config.yaml
d_shared_expert: 0
normalize_top_k: true
balance_bias: false
router_logit_norm: 2.0
n_groups: 4
beta1: 0.9
Below are experts of layer 5 (counted from 0) of a mixture-of-experts language model. Rows are named gate (a neuron's input weights, with its number), up (a neuron's input weights, with its number) and show model dimensions 0-95. Each number is 128 + 24 x the weight over its row's rms, rounded and kept within 0 to 255. Numbers have three digits each.
Before each expert's rows: a language model's description of what the expert responds to. This comes from a sample of Wikipedia text that the model never trained on.

# expert 25
It responds to: Adjectives after the, a or his ranking or locating things: first, most, only, largest, main, northern, oldest.
gate0:142131142123115130117102123142084130112140141136099124120119145149142117124115113101120112163066150109143134127170097095074174123162133094160098148117124111131111145140124117154117172133131129122147150091136114170102099141071163185172115142164133124132147114139186129106117126117158150121
up0:151130168161113121113148138150120129124129094115116119130097123137142119140117132056122119135130160066135123116122119145095141092114131121165126185141116132130135134100127158135162134169152121127136158130159137162107107163090168119121101184123131107132151134199160147124149103121172152121
gate1:146163134135142159104131095130143104098123135114159118143108155146169101137147143140137137156088103116139117189154148167121129141130137119100113137131188136111135099139152124106141117150128143153116115095099133162085145119177128149148137064182142113119121146116159120114141137064092131128
up1:103116166123149111149152094133152109158073147160137120140135150162159113135112146116167129111144154122140134142113150118137139107154127135094105107141152140102139085128149088162161141168113147124131138175110135095102146108116126131095122108149112131109063149075170147128091146124149178115
gate2:176185164150154145125112081146135105135148128099145132119129102158098160120163125109147143109123113125124108122124163116118078086069117119138082115119115163123128116083114117127120112142100114146093118112152148140121165123132080103097146099118110110155097122173103093113133104151109138145
up2:127115168143129154139143140099110126112132142137122140112128119149101082142118137104119121103126127152120147121093164124117146140120137166123137114161127195149159093154121150079110148140138111116116150114088105103156121188125158168164153094135103113111130153090103101164181133154083116147
gate3:133138109135114149121110137139125106100126125110136133116100109100111100134149132128133135078107154084112160139112171137161159091137122115094111150112180145125136138158161133133116083175125141153158129098126078157155126135143119117165179106136135085107116132094158121058152145117141162127
up3:128100136131112130155101109104118095123128134149090139119124099145102139122102127097160128141167113119117136117149086126090131091144129160133151151103068122144138138105109130114104153093125165150109145148142171147089186151104091098077095119082107115161094099128124145155141152103125128151
gate4:130112178120129144135116156123163098135143127129127146143162125115140113124190172125118127121073102127130113099124146100118104125107149091120149121100128105142150108132167168125157132155101176116126123157122076149146152192111089130137124122117131146102132163113104074112110128087105159124
up4:185157156126133101149127149161144150130162131118096128151126156129110117123157126125142083099141103114154131158134070138142113103097121118100151165142110133167140134072109152151166119117144149096149109120080158132117086110148149102150086109141134097099127078149141106102141130118127132096
gate5:115111140120140122124091151135137132113095122143139127088132116157067112138128145169162132135159087124104111099158164087101174105116139138098099146145059173104142110109130114113112141135123147156117144134167104129113103127122160161135125141116125122148157143110062145138117148159111156091
up5:163148117134112120128141075113101130130147126131118129173128134148128105106102140143132116118159127116137145128128081118104137076127101147115160122101096108203101143143115141167101151116127126123127090140077123103144147168127098086118104138085149170107102117124151104094093132115143141176
gate6:119164117146138139156129139136100097110134119123109127109106115116101134140155116110134153098119128101104182127089135094093129068165094147115163117147121152125140158104083158099121117093139176129087096118099100097170084096159091151133112112122128149127095129110098142120150117133122136096
up6:140146141122143115125091112148129177121128131118167127148111119115112119130130147077143135083119105128118157124087100127075139123097088124102185139117123137152148132113090127145134083112166137122126072122135116146137121112117105147096126130064121168123124133151123137114092076101185143133
gate7:130111159145135101158144158118096091168153116127157110146106153120179177129102131123123112101158170129117115140120110111114103117122148122114162111128158100142144086100115094155125108113150146135132127186136116110126139107111113136109130126084129222140078123156153138111121122127142117105
up7:153126137096151119060105118153123120108120124102118113124094105155137126124141109146102106099156113133118092116115149133121171078126099141142127141138089140099095098126137189077102106157089147166137120116125137111122158134099097120124085131114121122175148129179109152136135148094145141158

# expert 32
It responds to: Nouns naming genre, work type or profession after nationality adjectives in opening sentences, such as film, band, opera, album, footballer.
gate0:132110079142154151134144143093120117114119164116094125131122139152109101102112128163138113123129094143111123181104168105148182144095124081090143123151119104156134069132103111137159146116092151124160147139096185121103139135155134141119122132139126116106127123139148130179136165075132129100
up0:132113123137133116085150089134130096110158106132089161143114119128174136157158148175119145146130076133121139119107129142178150107116086129119151133111166139148136146124180106148162124159105128141175123098128102137118142143103121078134141155108143116096159091176093133149125147092130147116
gate1:130147141145094140139099139123114122130179112130108104140135149084107122121139146143143134131096159154103142170104122141125177129112118124151142125180156165138162146147142090160102158148118117135122094090167088118135147084088107138109097159155095107099113139093142123120123178102092116106
up1:150126117172184144113144113125109115115098111153127144094118129158137119090117136152106114159125101129139174080150124097119101134120158151115132099167109160124164136128133087163115145140126124113146167158166129098155169192119078123161117142139126150122124114109102160160109139158149135136
gate2:131163108160152156113150065127144146140082159113147158128118139145097095133104167075139131121121121139111163126141098122107128131111086136140112118123152125137114178155125153113106147140140140109127128123090105120133121093128151115111161087109113080106103155123159140132162137105108189082
up2:143120142102139104127114099123128153168124100103155130148067134127117112147092187104173179135144131129110136108123138129146094137144087100143131160132098131158122138161081142137129135153149126082145143088128135123148101102085129134132192133113113146112111152155097145126093084111130137134
gate3:178141147111119142115092141169098172087142163119088146123164137147145123153121139155145123106155110132160166117120139174110135155164142085108142128116120151120166068153103121126129135122123162169139081106112071109123163128122109099109075142123135109116123108125116113142121130135115129153
up3:154150143112090151149140154119142126140093117144104148127107132118170124132118154099097122169150119134131152100089149120092095120095108103120172089117133148142150109169102125153114151117149149140107127078134140130157122088141115135145171140098098105119069110072139143126144076137159143113
gate4:163117201103087110148142102098125156112105150126136126145114125186151086152121145144116140126110120118179143120140132156119134107120122140121145125187129115148110134154182138138144112083118154125145129122072140168090144145092162154132135125089167116125111134131162123137123130163132138106
up4:135118133118152115139124131149111135149093123123101098151113121130135090172140112114128109135109156122148081121147089137114121070109120130121122148179111133128079126162086102115162118127135152126089144167109201129134097158165125136064083132130104141119148115099114137161121136144101149142
gate5:133113161134176157103122142158098088099079165124114105120112154133100104134103114160157135105137112154138118086095163112132116114134110158080094137119111153083130074141130124119140134134099149128170105166153105146104119135117099118102173122107127086117107104165106110133111162115141130124
up5:139113102102097101172129099103196166108127096127141114136103119116106129121112133116118149175137122183147095132161146160137141115135119083147139150120124122137112187135171083144168117152154112099117142135111105161154120092132145121128138158125137120120163133162163124096155140113122130087
gate6:133147118137129140094154120146133114095087166167121163143141101154101157091150122105112132142097123106162151116154094133122068111137156168104099136104143142111125125129165172114121139168106116123108129132137153167123083147105128092148176136113152128106125096130125137112129065147161156128
up6:124132140120087089095101138132128126131140079143133148124126126147113153107125097166121123089146143153156113153136116136150130102129137141144101102160157176071162136104129093132156139117068149130114123105105131105131164130112187129125086143157121124142168166124126109123108140117195139156
gate7:134145187146163144103148097100114118131081137087071132082167139100100132075113144119124120131103089076148111113147125113111128097126152134155144115127119163140145144147122129122109153159086142146092139071094135152125156141098124158139149109111149123148144153127125143106142134111153123106
up7:157149164153131097133162096157095161145133061082127135156136159105094136156132143144136099106107145086138113145126156150136097107123150117169131107134091157131146109150145112169130164167097130111135155131123151141115139133126137131127170093093138087141117176115137148155131088112140120107

# expert 35
It responds to: Pipes, colons, hyphens and semicolons in tables and infoboxes, plus field labels like Coordinates, Founded, Height, and S-ing-les headings.
gate1:114160118144112146122057139140102119112156153113070133112131151135075136096101133126125156140129155129113148160167129139093133172118151112168161131134139149129160140093145106086120156123157125115106085112143127084154117143114134136126100108104106150098066109147139110135160108142132142146
up1:108126141095183122108157138153131137136145095154169121139154119130140116146157155143112136141097112131112098127055091157158124126099143117113122102119113100164130158133106130141135111158141125115142125151118143117119114140132123186135158142173124099178185154085160089106112154129132097117
gate2:113177127130104121153120136157131142175127137151132146126135151131146110110099095166136153156153120123133134141112113104123097117074195103136105073120112114117120104157119113144149100108127133126140142157102096087088108101134133124111159098074129117128103153079121098161125113148088095143
up2:121094134112149096067123100137108130111136154144104131092136099124131152121112143146130111119085122113093120154118124103132165150131093136159110156144165097139161158069100113143153166148154137144117136138168142146158091134114100165132143171136148147123176146151100104093137126097096151117
gate3:130147148145148134148106095087094092112116169096113112131145146156108140162196124112132117108143101137106151121130124123103089172110117162112123091097103126110097144121159136113093176119107132121112086119141121110122143119082146135141092105125135142150078141110117131099134095144106082162
up3:160129167136125101129128103119113072133138122109107110136146135116121164142144133118132151138148177109103158187118107095130153152128123132138129086112127139111130136149176123126077155096141168105096139142133126105170118149133098114182115094072107142113137133144125176091152120132109115166
gate4:142147121116133098123166137168078109168160138129103123117160074171130107075148116135110093114156148131112132172147127126129120140112141116176145132125134113121108143106151113117117117115119143128097107103136142136145132180095116158112140118160137128128045163126143133081172122158129139125
up4:081116105158140139098113134144150147152131137142161121111175162079107143167135155114115145132113093154127105109149119125124102148085144195158129114108110134135155144068089141154135151168107129122090113111085116106142088127126137192131132114137153133135140133127103104126122154124156135110
gate5:142131097118128148127128157109109161132151142143124127127133183115057156116139116162164113136153182118146124150127100102146128179067112139123085126120128168106091091118158145111164162131107145147140107157092141141132100080125150109135126106126119149125093156136147116158117113135125097137
up5:133104104145148158146139140109136138146146129162139129122103128146063156127105093129084124133157161133158133133130127123136138116137148126086113112090167140108120106135169135088157123109134178130107189145093128164094112145119115123138160149101113132130170179084110091101116157114137106103
gate6:106116124147125157131084143131141113120129150112122126097133145154068104143136124152091155155119089115134168103121116134132093131129104145128111082150094159161107140117102142114146108143154135143124104079107094109206072111161128150131110151126123130171140134092160107141149116138116148159
up6:112102127130117117104127099147087134124133130135092123111128135139158126089142140113121098112104154151160130079130153082123113113102153164121158138121128114117184128132139133099109144103126140115122165159145122125088184180083091107139127098144112140106095170161101116154153089129175112123
gate7:131098136128143128111129119147134133153151117132154131133122162148104158133122134108101148092154170119127128111117107160067137101162113137093103144130132146151148140133072147109124097103093091118147099206123144124117172130121172167097154113122127133151113132090092129143143075124138164144
up7:134154118128114090117145147141137117126126120128101142113166113131145136146128131151152080147097152075144161177144098115189123131132146116162141151130116115100115124093158106182133137134119201130105172104113122107175092122140125099157114127144132140149144157174133142092096146124136117128
gate8:151114169143131139121120108144109159095128105162139135128121090124099104157107135093162096189116124147149143118109135103115143121111046149144165129147148152126149119125135138147113136146177109106158116096111122140171122107134133123136074137161140084117113087129167136137126113116096086131
up8:119130132113183134135119132115119148125101155133154062108154131124128166108125127129097118150093125143123149135176155162118114151149114142106121167133139181139118114087109122080086152129095073162151126161098121124114176152082107114118137134115104128124129123135122127138124139077155137171

# expert 39
It responds to: Final pieces of surnames and place names completing a word, such as -son, -ton, -ley, -borg in Helsingborg, Lafayette.
gate1:097132171159134139113131114091083117143173131110104059108151133127133147138103133093112176168146141112088129065154151145156156119093112166122109117133137117135143089132141160110127149117115141132117138117125085110119100103122123105151128123123114149121080160094098119160104157143137111114
up1:104107147112109130136121129135143168095124151134068151129152154133139127133101132109132115106160112048149130116146134118167167123120139165148122160166167116138128158117166164136138117104146156139102150170129134160163138082103152110143106133156099146115097175122135116093142101094128131123
gate2:159129113118171170181120125107125140137090150135135134152152126152141164156139155148134084123124146082118117126108072120124152103071131104120115119117171144151131098115110135102145158124134162161113132150135166141101090137117087114096165156120131102126132112157113136080164114124160156124
up2:125170140128133133120115139136131096182133131123124101139167099140143121119120112113122146129102145138107086070139143108110120179129153112174134090102109132175088099100138115147099140154132144113128076131095114137140153130111146155142158127154166158135153129134170122165105197140116140146
gate3:121076116154137127121133134140097139113122105123130099116093104135142095175093099147181148147134180136109114143143134136126152167133109131133143146133089089130126129180119157123166147117088148133130096120109108163109113151114110101143188118120099114069116128092106101146123129173131112111
up3:133173134130133077093128099105125203108131135101157158151117181110093121136169138120146154092159106125155103167132099141153113106128099161130128074098114113106136118113151131127114113151111131144116137126114127127142120132104162149120162101122105107121143123133110132098119092073176139116
gate4:125137137171124145130111173119107162140147108168181138097112139127127117130128149134139160097119067118146145134140129152082124104093139095150099112126134129155143142102131124093129101171112167143155113100144113184151111116122093146129108078116187134116145138134106087103120119118124160101
up4:141149155178119158166130122117115117127108121164136124118112142101131137135108107105147120112197145101093208139116119134154121163162152138161151158163128138141125111123114120121146094135129120131123134105128161120087176116104189132135116098169101111164137141111138135147081142105115121122
gate5:086133126126125160107137162174124129091117128141095130103078127194142131131114122147137137145159152073102092099178125116117190132178127110122104120131145140126136103148116155158157105126148136135100165117127142130100084140093113129153122137116102116102132152155094146125139130156131160101
up5:159088136113171139134152118115125132136131137091153129138142138175098176140123127136113114118114128154162168051130132119125109143146101100162099102124091141126122126107137081104112119104133092097148103146133180092154141184153082133146142144114131124138155153099106164118136129138132151125
gate6:122119173148119128115093118121114109130125136145133135111148087154123153095127129128103080102105122123142136128120117101107142080100117110111120119141132149109143174105103125091141125137119150084093151110132089127129121150126187138108202142132120178089131168118181115082156137115144151138
up6:139142145106132164131127146098131164066083097131125105147101118154143119202123100172139142148118153144127139117107119162144127128126101122099146132101142148136104109129111095152169124130160153162091140161160131124120083120140186173125131158104103148110130155144125123146133107120156093141
gate7:164124165145124092144109120152091121129111092154129130107120131136117094106157141090150135142098130166142131158145121113105095148122075125131146137127113128117154168104143178130143195178135153110111120154118114126138107136074165111104101175156114120121148084141123126093159136124141159125
up7:173168105125105126132125178099123139162105121121171134148100154091122116109117128150159154134153133138123123142123137095124121147108154127093155146129123118158120149188093128105142105148128135141186083141134118111113119118129153133110133151132194138112135161163103133171144122092117070151
gate8:103142119114099177114106122152137115148162125139108182148156142113159133077155108090090115130147108108130099139129151134100102130114157141135124158144122133143136117109108089112117135097120139102148105114143165118127132093138093093107063101156201122109083149115114126130138124160103117138
up8:154092122151116153143138110097157148139110122136133142116141137135143136102072140150163138130129146107168154117138111150198158130169121089146123146181164157090124137085106103142105120137113165163151095115128132130073132147135093100131120114109077152128118112126133114099148111130132110090

# expert 56
It responds to: Final or middle pieces of names and words after openings like Fre, Ca, Am, such as que in Frequency, ate in Amateur.
gate0:137131119112103096108100102147111114111090152144119126141140159129101060132110150122147160194094182119116165093148103126099122125135121143145126141137123156165126115059127148107128152122151118146112130099118151108144161128085161156131190121130127120103099155125109151122112128143151143127
up0:149102127131102140154098174119139143118128138122097122089103132135120073074146169087108141169130152157145108081158117096114123149117103136149177129114119125148109163172129132076152121093103131137126155143118163114123172140154106159136155134092143127119142127131140127128143146156138081107
gate1:144153092126143136143152108145128155060139114109156138124143132162120158206078128140128134098158119143078131134127153102137121123125108147122151145133101110151140147176127121131105118141142113156119134132152113143104085140137093108106079192132110124101113163128151120111123122102117084101
up1:135115179130144134148161121114099126110112107094141150121148113120137159152091153148174091089151140102131113131079126114169106128145133113139122119120172160115116062135107113134173120110124145187129119137128125110116102142140138099106096119187086127103145089139110088126101112126135133147
gate2:125146123126110145139120111110067143097102128131144105112124160151139099152107105132148122143186184111080151134124105127092135158167101112142138174128134104113106147091131139126136172143120144143125115130187132111105137149109136139132168160148155078142098094146127130141125076121129150097
up2:126044129153136117142107117154161129105115134110111112127086145133140100093147142113136131069103107217151131125149138131154140159135118124172127140155126147136129174119150116130133105118157132152175114135088135121140138112124157111139073104100097112134119103154102109138132124138127136141
gate3:118087126095114145116154069126124105105155156122089098127111122161096109096129105153100167102138113095132096127161107123126137099152156108109125130133150132150109155083139088090126105095132146116135108119098131133121149157115083120133151083111133168125132204107121121085147121132125131133
up3:143157118133102167121135143084126111106114143112077109156112138154100137125150128177137116139112118127083130191126141188148126119106149098117100112115115157131113093145078146131148132138113123117153072076135124143185106128138109109136120142100144104164133113112104121146145118124082108135
gate4:147103129089142145149100132065111118117124101135127146122105128154093122097119169117113107120106134142138147157109141138119146148153153125163122126167075124153133128141110162094105086191166126127148114131100116152148128100089142124108121083098145149096074147093105109109091133142129133142
up4:128125101111126111144117130122102079167120137113137129138102123205100115148162147138147169115160139126105130107135124130120105137102168089107140157139176146105124116110141084108128107114121094167123107157137169140180138181100135137135169120125113126152103176102119166097128139138132123135
gate5:154119109184116103139153118118154127129153150157142146104102106135115102088148122129160113127147129085139087147121108107109108108107141070141137147138166140106115139134122142133161174094114124162135134112112131141138100164165096135080150115112176110152147128081136109065123138152132141093
up5:135123116185113152156162132120116104146098135125061149128112108152132066113108135124118117133095143114130115122120100189127139177104165146121171136133172152102139102156129135090125132116119125125118135100087111122128113157080105110094135144120152111159133086150137104162110132106143153122
gate6:131140114099167124140056141112101138140130152130175135140127157139133133123122135169135093159131109148088155135083119098129134130131097114117141119149145107105129159145134136142116130179153095152149137154173080086103122157115116106163165130082111176143098126143128140151135164115146093131
up6:156129112164130162130183082094144125114145140145117110121149113131147133088150134062134137164119173128094123122168124119136146172150149128101120138144104134130139113129139109125109143146152154070131104149094140132126112090130125144179143141142139146101159123151142129196138111116095168112
gate7:161164133128146140119066114137132165081133140153113129104154154128114167146113131138146156176119103145092156141121143118079121136096092129103077140135137122126116137125132126147090127127142148150153171137119103130075151119093100153139118150119146143144133121166147098106185129102114113177
up7:152133120111148150164131144111117126174169110138149155130118092142091171137151141165106123108163109104137149130105164129125106115087108130091139077129127099145155114148124106095115124059145100132142163156082122089135109156109100115093121094129108137106138158113123125084131153149151139133

# expert 5
It responds to: Final pieces of place and family names, such as -ton, -son, -dale, -borough, -field, and mid-word pieces like Co-ali-tion, Envi-ron-mental.
gate2:122122120105127170208131102129118117096138173161175082099148108124160119079120141150142132114149110131145125115122128089152128125139123119126162092139120145142113126136122127110169131127135135151117139144115130096115133194111124156148145146080159114086141126124094129141132112166124088077
up2:124138100138146140125133184099127161108118150107090151099104100072124129159155108151124147158109115144116090118128186148135096126138124125127138147134088102102123105103147095150103098076151145164147109179133127134111111120158138140111118137093155114123154137182154149102142161152105136130
gate3:105177140103092116130082126130141172117145122148190109142096148120123125125150088129108106137071145168147092115111132119140110118144160168138114152126130129101135121133124148119144102144091152096136153107124123153126099112112134115198137147141174106115167108130117094088129136150112122168
up3:134100170084133125142145104135160107102125091113107134104136136153115084109119121152116094114113174093133134148131117097099137110112123154113150103131155162102158164151112128112132116077104155119099117139130176099129123159084117153113133152071095119085148100173106166118128129141140130128
gate4:115135114123121169109117140138138084160160114161123100115104164097135185114118121136156110147159135149100153124091146089172116121153107133136133139152125149160112153145127140119154118170149167169127151148109112145167108089173147129146107099113153114154091127110092130141121107092078110124
up4:123071139118110138112135151135094141119167139166121124128129105135178171112122133118144110133123134114123097120120116074127131131118133177166121110163140108150150153143153132027116133152112128110157124133127134131153176135106114117120126126120152107183109132138105143097168118118161116091
gate5:145162180132121120118132124149126162122119130134107089117135145154157062144054139108121114134132110125114128143155143151142156124151140088145147119144152101130136086118138145142124127144110070122119099137114165172097142093118114121130135157131123108071086156146105163106091126160140132104
up5:095125096177146132157139143140157146137098103115140114155143098175127136178114097120162130131134155151137163146117132136140106169136127125134123174149076121142091136120116108154109089126141162131132159109174150073139121153123108146090110184132122113135131139156132133122163136105149135181
gate6:156115126141129081095175115183099162125105102132107142121147118127122097160129143138132152109143183088106149131106115135139139145129114148131123097138163114125134119153137146146120128123162124147122140086138099151095119140113093083175098120175107160089098121122103114113132126139184160087
up6:133162146061136120155122130108136172170153115142134132153142152132112221125120126120133151154135084130128158092102122133123096118128104126125132116118106129146067169088132096139082118161116115101190121127119122130126105117152136137109125109097142130147109097116128130140140129112098153115
gate7:149111100167113114145078155129114115126127124116143140123105130143086139112134104153115156150131154142167155142159141132120126154153127137173138166137112154165132136172085157100101096144120111109157152122146110124113141147098106122088186104160128096096164123154109102129153121114088073144
up7:115125151086131135164093158133104152114101124123138150142132112112128148115145164074145125113140118111135121099152142105117119111120136101154170153110152146154155112047133123109107169157113103135165095144120153089169135137120176170055114118151115145137131121137152113137132139152140117128
gate8:105109137143126079116133137139116136120116121147073142129146110158130116130121143116129119092148090149117139166132177105122201170126144105099104113134130084127185129154146113137169118134149143145125078115148127131184083161145080131116116125133151136124117151097115104097111155139129128107
up8:149151167140133132117090111136077103096087119128134111103143103115144126145110116108122164111097130160084184122127134144116100119109172088069115141134128148162126092102112133141103173095159131130118110098123105115159124123103130149149135133129166151113136120171124085117083122116101150148
gate9:098148111136143118117095153122059124158147142127102135115111112170088127117132158152116154147144181094135104133166172141114096150100120111109078140136143136177157094115106144132115159085149105132133113118125134105135110132111123114101153130078139162143110175161111151109134130148128166133
up9:149122131115155162123127122087143119127129104146117084108173163114096095082132186165154141129136101107079133143163139138147154132139124118174157143133140131159153145092139111130114099125106113102127105084134122163154128129141163107172116120109120131148156090098157125131102146112149113073

# expert 62
It responds to: Directional words like southern, North, Western in place names and locations, plus within after Location and in before places.
gate0:113124091137112059132132121107164121117168169143138134119195086114170150149085146152111119168134154120127109128157139139118137138139127132145147109138110120096138118110151167146113179141137142139156114127100134126128064128142122153121115108090116144124146117124156112138109160159152147070
up0:128137126131138126087137120135145150136168160074119098155107130127081168155117123120104113145103129123087140153128138132135129119211089111124097148134146100126143134108159102160138160120138074180114140158123120128120131063102139148144133178137125109107105143130149152154149133143145117132
gate1:125140169130154143162134123109116133152150154153121186095151149086121183115098125105115101128093092113147131101133153116126133150120111151166087107195102142121111130151131167086115124150115135117168104131126091143105106123173109149109131108134150166141124133128102104116138132179102134133
up1:106151093132143159164152132147121124146168139134161126112136142084163154144117120165157159137092095138131103129108121141113144138100139089127131138147140122151078116073124149150139195102143152119169136144167152088089147137154095123140082112124130128130123085129116092104113132109131147154
gate2:130141149132148135104110158125104100106143116097133131104151113128128132175129078132130129153119133081124103142131115135156149095116088114113086145145147165122133147163141109129131099191103122120127127060110146166126118143129096151154151105181112138138106141081152142124139131086108177100
up2:110117098195157135120163125120095141153099157131118120107109142108137150119125093088084119142127124140153118139111133118060121143094144163143155178127105134096077141075133130101111077142125096144093137136088121134121137123123114158111134127114166116123131115112100139105101105107141131163
gate3:166184147128152191133144125161120118130136139123132120092118098090118150098130113083114146134131123138113097082161152112100124133125152134127083113134130090157158112090125138098105108146110125118109133115155124129137184173075134095132156132152129146145144140142163101133185156114134131118
up3:114093134161154108120128128116104175135128113096181096161110130136099147124134162130097115182109144148118088144112170106163107139154152151121182120114125141136149137102169131145154123177141085133101128136110180165174119148123136132133104152106128106138133112114131139106149136091127141166
gate4:075163150152131099148120103107104117122131137168165148121102124108122120142150116156136099086089129117154104139165130110149094148143155074113123074126088121091150157103105105184151158110143134104112152124132127132116118131119150119121151131154167130164121131116146178083124134132140165123
up4:127154178123118149119098154147156123138132178146151107150149110131149178149133091080127132131136165143120125135163112130093122135168117109083128108145076143152095143104100100157115154093123110156138135129150128137106135141129100128107121110118112175163116166094120113063144140126158150125
gate5:126111119144144135129159135116139140107108139113096087154096146148087127118184141155134096152076159158173139150095104136146136102141123107156161144141152120089120114180137122138130145109136166118112165125134156136086136110120153088122161118108072111119120124121153127160129103123158078155
up5:177116120126092160159114162119145106117103139125135143093134094142132155125117129144101104138135131145118121095095140120091162135185142159094102135171095129159104113119133169119146141115124088127147128079128151152149117067172100129161104113167144149125109129116139105131136102130081101103
gate6:119122120150089126168131069128095100120120161093115164074169157143151087161124095093109113109121108112131156093154119123150135123166161122135125122127114117144101122116186162112106173168129164146109117107126117141132157100162132127094113129172123089125110125117149134135122118153124138103
up6:142163119071081114145121098148116111107125116123115099125140094139108088149150125111155102086080137127122180128181131131165143126125118105129141099099148144122155143103095118127091145165157166128124130164170103122142129129142112154097079136142086123106141115133128157122161123145117136082
gate7:109108141127120120125140107113126121130100160136127102132135164115145152146062122081132134116128129117152146103130163165089150128157118133111123130131099135149068134142091086110150103137133111122121129132169104094122108100164106147112130107133151160108099155112083139161116073084122188122
up7:117145166153155129134139113135115120120129088156160121152141145131129108135079124168127150120160127091108179140114127193124110087109086126131079105129137161142136150184130082154098132162123118100109101117116174139132100148159156147101100126129134140138109106119149132101117115135122135075

# expert 50
It responds to: Pipe separators in table header rows and asteroid or sports tables, such as after Length, Pts, Apr, Spacewatch.
gate0:140148115099084143154171141138122143147143130150115100115138133166150149132153136145133102081093166150152130159130127122141124097121126142103158138124136140147128115128093105110239150117134149121085132145128112120121109131109090144152140151153132161120115095141129102111165171096111101144
up0:107145135131143143129101166138155147101115105142115126149090155127134130097122070138132152080102166149146150140107098139112135086121136107098105119125089133119181135150119123133146144132130126157084091125148119127135080147101106181144121122104128135124127098097093112123125146111147173201
gate1:152160115129156113108108133120098129123138115123166124133093083123140156141149090155110144133146187128139122132125115112111141128144161151122164095170118159072149128119140125162147112146129160140147135117123146123155117155088180118130097124093132098094153107071101118120076176140145146113
up1:126143134126124157123119124124110109147139131150135076106142134086090145163152074120130149115122165079112095135144119090114147105143141158143149112152148135137143112118095115153119105155102150121158121122146132071131124164113113110126141100176165099086134161129095122150130077163095162152
gate2:117176167088151168133110117128107130135119114134126109106151168134128067126109089130126160147099102164076148128155084096126091147148092112153106159124132152138123130132131115086102133152140121092086108127102105138128116128140133085124119112127122122102131139110130103157141133147163190165
up2:091095125110132102077126145153136163136131085123140178157129159162141130132119155132095128142142112102099094134111149171079155126090145099142142091139143104168101113106116109123105132130127141118127104116138140133131138102135117174143123133142146178170098164123151129128105111109117100061
gate3:132118138111093122122199125167113136170146133116111151092148149124123119083104161104124140095085133171126153119137120126165115084115099144134143143136138170131192115146134139134092109110154150157101158108118127119119132118135151101143146133157128140079131128097121098129140194120149147122
up3:117137131083151115109091145126132118073116150142122138150133103126131131154126101151174130119158176103118123142162095142094172146116159121128153109140156132098097142106121131184193134123135130140146119086122166128100076136119127155101145132096124131144093169126136121132069099133124133126
gate4:143126133134143155110162075142093123118143150129113144106123108140131050113133110136128106101084147148156141128116101158133145124112116091176158130138108134135106122145148125111120188128119132121111093150111151147127123131123118089141073153133120116121122160153136149086119172095142188088
up4:175129096132089128126108130122109126149150143167128106083124103133111110140108167100115174130102156155134105090119125145122113151114118191165084090128124148145127147102121075165108091170167143130134098157149154141147111147125098173134119123156142107130118087121116131131122159154132118118
gate5:091086111135111095164150178106095143141131093127149109122106158118120157123135155131126127135168119111145128158107130072126092138093146164099146137119125114149119088150132088116138139120122159137125121165143101129138120087126123165122145120157126077148145152061106176123104113156117096111
up5:149134133091152134166122113140144143152144126099140117141128088113143091091119121139140118121085122127157168143125122130141119122167143077067138150141145125102148140154139140138091116136113112101091146131113131132126165152100197096109129102064113095101145100136124142125132160124188115140
gate6:122119128097075103192117125148130136136125134108139162083112128159091165127147172141135111112150139075146134106124125125149133079115129179105161112132155131123145163127131090122085117133177135125126113136139141121133149159135147133149154106124137146126100172108148123141116146181129091079
up6:171108131160122109082135139140125125134103127174108108129146108135179051143096111123134133083129162199139140110098101122131136129153125162146101109146113108122144107143083135127179139135100157164121139097090166135115127129127097129146124126157135102101122117124106146138101117124162147134
gate7:122154144110139117145093148144118132110123111096067137158084161126150107113132086113148093146129119131152107163113164117089144086075111137102174126137108128123164121132128126172130183096144099101133122130121131141173115120118185114116104110125147090107082147159145126120124122122108132131
up7:124168113178156116109153138151144123153114113121115123126113151083140177121138134124142088099149081119124118123153156159137123129108122134145172171132098096134125147112144137127155148120145089143157125153130089137142090098157113124061106118149135134186125152133113139126071123096088132124